From a checkpoint of a small mixture-of-experts model trained on Wikipedia: 9 layers, 64 experts in each of 8 layers.
Below are experts of layer 3 (counted from 0) of a mixture-of-experts language model. Rows are named router (the router's row for the expert), gate (a neuron's input weights, with its number), up (a neuron's input weights, with its number), down (a neuron's output weights, with its number) and show model dimensions 0-223. Each number is 50 + 10 x the weight over its row's rms, rounded and kept within 0 to 99.
Before each expert's rows: a language model's description of what the expert responds to; "comes before" lists some tokens at least twice as common just after its tokens as in all text. This comes from a sample of Wikipedia text that the model never trained on. Tokens count by the router's weight.

# expert 53
What it handles: Numeric punctuation in data. Colons, periods, dashes and digits inside times, durations, scores and table figures, such as 3:11, 8:00, 100.00, degrees.
comes before: "0", "5", "3", "4", "1", "6"
router:33 46 50 71 47 38 50 58 48 50 52 56 33 39 39 59 40 52 72 51 57 64 41 52 64 60 51 39 46 41 58 33 47 56 41 44 46 42 50 49 40 62 48 39 28 46 46 34 50 38 48 49 51 57 46 54 45 51 47 36 46 31 52 45 49 51 32 49 30 25 42 66 47 52 67 46 66 37 30 56 49 47 41 45 47 38 46 59 30 53 31 51 49 72 50 44 40 69 63 49 51 37 35 53 62 71 44 47 73 52 57 56 41 55 53 53 53 41 44 44 49 63 61 68 52 46 47 61 53 62 44 65 35 55 48 54 57 48 56 53 39 55 54 28 65 48 53 38 50 55 38 53 56 41 39 44 52 63 33 55 59 55 60 50 55 31 60 47 40 45 50 38 62 40 57 54 40 54 54 59 29 31 27 50 54 42 38 58 42 44 48 72 40 59 59 58 41 38 52 46 44 60 44 55 45 59 45 67 45 57 60 40 31 70 52 39 45 59 53 44 50 43 50 51
gate1:62 45 57 44 35 41 36 48 50 50 64 36 39 19 52 46 50 49 63 33 52 39 47 69 47 41 32 55 50 77 53 54 43 52 41 60 53 41 53 34 53 51 56 49 36 41 48 50 14 59 62 49 46 48 35 43 46 55 33 44 59 42 54 46 53 61 40 54 43 35 47 59 52 68 51 56 45 69 59 52 39 46 58 60 59 50 64 50 46 50 45 50 59 42 59 64 47 52 33 56 33 43 46 59 45 42 60 62 47 60 60 58 40 39 50 50 51 41 34 60 45 47 41 45 58 46 49 56 61 49 46 46 53 38 54 56 54 55 31 41 54 39 54 49 55 42 48 37 67 59 52 53 48 46 57 45 58 41 52 53 57 59 52 33 45 50 48 39 48 54 45 43 53 44 53 59 57 46 53 50 71 74 70 53 58 52 50 55 42 38 54 52 41 43 66 55 55 42 72 38 49 52 37 37 63 49 65 67 47 58 37 48 44 36 32 45 44 30 51 39 72 36 46 18
up1:34 55 28 63 47 62 46 52 50 54 52 54 54 44 42 50 47 59 43 47 65 74 62 31 49 59 71 59 48 50 54 51 46 38 45 35 60 59 43 53 63 56 62 46 67 56 57 70 57 52 45 59 46 52 58 63 48 33 53 72 42 56 44 56 58 44 60 55 56 64 56 53 62 36 43 54 54 43 46 49 63 56 41 54 37 53 51 44 48 47 60 48 43 53 51 35 40 37 60 40 63 62 53 58 50 44 36 36 44 45 37 29 75 70 52 47 42 56 53 54 56 63 53 52 43 43 65 46 40 51 52 60 48 53 51 49 38 47 59 68 52 47 42 46 52 63 50 53 41 44 49 47 45 45 42 44 42 42 52 64 45 58 49 46 46 43 51 70 48 47 56 56 59 41 54 47 43 49 43 57 32 43 30 46 43 33 56 28 60 65 47 37 55 46 30 31 54 55 43 51 41 40 52 48 48 55 41 27 59 47 33 47 60 54 54 59 46 71 60 66 32 80 48 84
down1:41 41 35 42 67 61 50 41 46 21 37 59 74 42 51 49 50 47 57 54 40 46 42 49 64 50 40 56 37 40 48 47 46 50 39 55 54 58 52 54 56 64 52 58 37 39 49 27 55 45 32 46 31 49 58 58 35 36 67 73 53 58 53 45 66 64 55 51 47 38 45 40 49 51 57 40 46 37 37 37 57 48 27 39 48 39 68 72 48 51 52 43 59 51 42 52 52 35 53 51 40 48 65 40 49 51 30 42 54 35 38 30 36 58 37 45 40 59 54 36 64 57 44 57 41 50 41 37 60 63 44 28 38 65 48 53 39 53 62 41 45 44 45 67 44 58 36 44 63 40 48 49 51 67 35 57 46 71 45 49 47 36 62 46 45 54 56 56 44 33 47 51 49 57 52 52 31 32 47 58 45 45 48 46 63 58 53 47 59 60 56 43 49 58 39 39 54 42 50 42 44 46 51 62 42 65 37 37 53 43 44 43 59 72 51 59 43 62 54 47 58 59 64 61
gate2:43 44 59 58 55 41 60 58 37 57 55 44 50 63 59 64 55 63 33 43 55 55 68 53 56 55 55 60 52 56 49 48 40 51 17 34 45 67 56 48 56 49 39 32 44 44 52 60 57 52 53 44 41 68 29 49 45 44 54 58 46 44 46 48 36 60 62 62 57 45 52 66 58 54 35 39 61 59 43 62 44 35 34 56 61 49 47 47 30 38 47 53 64 61 55 49 47 58 46 47 58 53 43 37 55 56 54 41 53 39 52 67 41 42 53 55 34 44 45 55 63 65 53 49 44 52 49 43 47 73 57 56 51 31 50 55 47 52 49 47 51 51 48 53 48 52 43 35 46 56 32 65 53 46 50 39 48 55 18 47 57 54 34 50 66 49 40 49 40 38 47 69 54 38 46 32 41 67 58 47 54 73 45 32 44 52 43 58 45 45 60 45 52 38 49 45 45 44 57 56 51 49 60 43 50 45 71 60 59 84 50 50 37 51 49 52 19 48 41 46 54 29 33 32
up2:35 41 52 62 53 56 49 53 27 64 50 35 57 58 51 52 34 53 43 53 52 51 61 49 41 67 52 50 50 57 48 39 42 41 31 34 49 72 54 48 49 57 36 45 46 40 54 47 58 33 50 54 41 56 47 51 45 48 62 55 60 49 67 62 29 51 56 58 42 47 54 66 68 42 43 57 45 58 51 42 47 41 28 59 64 70 43 33 24 47 51 53 53 50 51 62 29 67 63 46 56 65 51 61 46 55 39 56 44 36 52 68 53 60 48 47 36 68 55 46 67 70 47 58 36 58 53 31 47 51 60 39 29 46 49 50 41 38 41 57 46 68 55 57 48 46 33 36 37 56 47 38 61 51 58 35 49 53 41 41 47 46 35 53 72 46 59 45 60 34 35 62 49 55 46 42 33 61 55 51 51 58 41 43 54 57 44 63 45 53 68 47 52 39 42 55 61 45 51 49 39 55 43 44 42 46 54 61 46 72 48 41 56 63 33 38 35 48 49 41 64 33 34 45
down2:45 56 57 57 44 66 46 56 47 13 58 43 46 64 45 63 62 48 45 51 43 50 50 62 38 41 46 60 60 43 46 43 51 51 59 56 58 54 41 54 49 26 58 44 40 52 30 50 38 54 65 55 51 31 63 56 38 62 60 33 58 60 44 43 49 50 53 65 54 48 40 55 44 63 59 36 60 43 51 49 43 45 70 52 60 54 25 53 44 56 56 46 60 51 57 49 52 51 59 31 35 65 51 41 44 49 58 51 58 36 55 49 40 45 61 63 35 53 52 59 50 38 51 36 56 61 43 43 41 59 64 46 52 58 52 53 48 42 40 61 32 53 50 42 46 60 61 37 48 75 60 44 56 47 65 52 48 64 53 47 39 50 40 60 49 50 51 62 53 47 51 56 53 46 60 42 50 31 43 44 54 42 45 49 57 45 64 55 56 58 68 70 63 57 49 35 57 44 60 34 31 48 34 64 73 50 49 53 53 68 67 40 75 57 53 37 35 37 71 47 61 31 47 45
gate3:49 34 49 60 56 67 37 19 59 57 45 47 51 52 44 49 51 39 59 55 63 57 64 46 70 52 61 49 38 54 61 37 69 59 47 52 58 34 39 43 50 43 34 40 47 51 65 59 32 47 42 49 35 55 37 46 44 60 40 55 51 54 50 38 69 50 49 46 48 48 44 51 26 53 54 49 40 31 60 39 48 51 54 67 34 59 63 49 45 48 64 71 50 45 47 48 57 62 54 39 53 54 41 56 40 70 59 44 60 48 57 47 56 64 35 50 58 50 73 52 59 57 43 58 63 48 49 52 69 69 61 35 55 69 49 61 53 35 56 61 43 69 60 61 53 48 47 44 53 49 49 49 41 46 59 48 33 60 52 52 53 52 51 42 37 57 41 40 35 42 60 56 50 32 55 64 42 42 58 55 49 49 36 54 36 39 45 43 55 39 47 56 27 40 37 55 65 50 52 58 50 56 65 47 49 53 54 53 74 44 43 39 45 34 57 33 29 43 60 65 45 62 68 50
up3:55 59 54 55 64 58 58 67 63 36 45 58 45 62 62 57 56 47 46 30 49 37 37 67 53 41 53 63 56 65 44 66 28 40 47 42 60 52 57 63 52 58 50 68 47 46 37 51 48 54 54 49 63 64 63 52 77 50 51 44 42 50 46 69 42 49 48 44 45 53 57 49 64 32 35 31 45 67 23 48 57 49 44 49 63 56 42 59 53 46 59 37 47 50 52 47 49 43 55 77 60 49 56 49 45 49 31 53 64 43 53 44 44 40 33 56 46 58 61 52 53 50 53 51 34 48 40 43 38 27 55 64 54 54 33 48 49 36 53 47 54 44 61 47 51 69 51 48 47 57 51 49 46 60 51 50 51 71 27 57 43 48 59 48 48 42 53 61 49 59 47 25 36 57 51 25 56 61 53 52 42 31 54 56 75 53 61 62 59 57 64 52 74 52 59 45 49 40 36 35 47 54 51 62 50 51 57 46 61 39 56 45 59 40 52 62 61 53 55 32 56 40 41 51
down3:45 46 40 61 50 52 38 52 58 45 33 48 24 58 62 47 45 23 52 33 50 43 44 72 51 62 51 61 53 36 32 46 38 62 40 55 47 59 55 44 28 38 59 42 38 44 53 52 45 41 51 40 44 52 51 42 60 45 51 43 64 41 58 39 43 53 29 51 50 50 45 66 55 51 38 41 46 62 68 57 50 57 72 56 29 45 45 40 42 46 63 51 48 26 46 47 50 55 37 36 39 57 34 43 60 54 44 35 48 46 53 59 58 48 84 22 60 31 62 40 40 50 49 52 59 41 51 57 46 47 51 50 44 41 39 59 50 55 51 59 29 58 44 50 51 46 61 59 42 48 46 44 50 51 48 67 48 46 63 38 46 58 28 59 53 49 53 46 46 40 66 54 60 48 71 57 42 39 49 51 41 42 31 50 44 51 48 44 52 32 43 46 54 56 56 58 53 56 68 45 66 57 60 38 43 35 51 62 53 61 51 36 51 46 22 36 49 50 58 51 50 43 43 45
gate4:42 68 61 46 59 50 60 44 48 42 44 52 52 65 48 57 58 52 40 55 56 40 43 32 57 37 59 39 55 69 32 59 53 70 40 36 43 44 41 47 42 64 60 59 71 50 57 43 53 41 54 55 28 61 56 58 34 57 55 36 55 44 56 53 53 44 41 51 47 46 38 60 47 45 64 28 66 37 57 64 52 36 47 47 60 52 61 57 61 61 42 35 39 48 41 45 42 48 60 46 55 57 53 42 43 68 34 46 55 44 38 63 53 40 58 54 45 50 33 42 63 55 44 50 47 67 67 46 41 58 44 47 43 50 63 37 55 62 34 79 30 67 53 47 52 40 49 43 34 72 47 58 41 44 50 54 46 52 39 60 64 52 62 46 46 46 47 32 50 45 62 44 47 41 55 55 58 68 51 62 49 33 51 69 60 49 35 57 42 29 67 65 71 69 49 62 57 44 58 45 59 50 48 55 46 48 54 52 59 38 48 48 61 53 43 58 68 44 45 49 53 51 43 75
up4:49 56 53 46 57 45 56 52 46 51 38 60 48 61 36 56 65 45 22 39 48 45 51 60 64 47 51 59 54 33 41 48 62 62 44 43 54 51 64 59 40 51 61 50 64 54 43 39 57 48 71 59 52 55 55 52 42 54 52 40 65 43 48 52 51 44 56 40 32 42 22 56 61 56 61 46 56 59 51 46 65 47 50 62 46 59 66 70 52 67 55 51 57 41 43 48 48 57 46 53 50 42 61 24 48 61 53 44 40 54 55 68 50 48 71 46 46 44 47 47 53 63 59 56 36 62 59 49 62 62 39 40 57 46 59 33 41 59 36 69 35 54 50 42 45 37 52 35 42 60 34 40 43 56 36 54 42 56 58 59 75 48 59 38 45 61 53 53 58 55 53 38 49 60 51 46 52 54 62 70 40 52 66 60 49 54 42 50 39 38 64 57 62 62 47 48 40 23 69 49 55 49 44 21 41 50 51 64 48 27 45 52 47 51 49 59 65 51 67 56 71 56 41 59
down4:33 54 55 37 56 57 52 60 38 40 45 49 50 55 36 36 59 60 54 50 63 52 56 53 57 42 65 47 59 46 63 53 56 59 61 49 50 74 53 60 41 51 35 59 49 53 63 52 55 49 55 33 30 42 53 45 29 54 39 42 65 45 60 57 57 48 43 60 52 34 48 36 47 63 55 40 45 53 33 47 74 46 50 42 37 48 57 68 58 45 55 58 63 36 60 30 33 70 45 49 55 53 48 44 54 45 44 52 53 36 35 56 37 42 53 42 32 37 46 63 52 49 47 51 29 58 54 52 46 37 53 62 31 58 64 52 58 68 60 52 39 59 45 72 49 54 48 38 36 55 40 22 75 30 56 53 35 58 45 39 51 27 59 47 31 66 51 41 40 48 38 51 54 37 49 41 41 57 42 44 41 22 55 49 59 46 54 51 40 38 54 42 46 58 49 45 52 58 50 49 45 53 49 54 42 63 58 56 63 43 51 53 48 62 47 55 26 53 37 54 41 63 47 51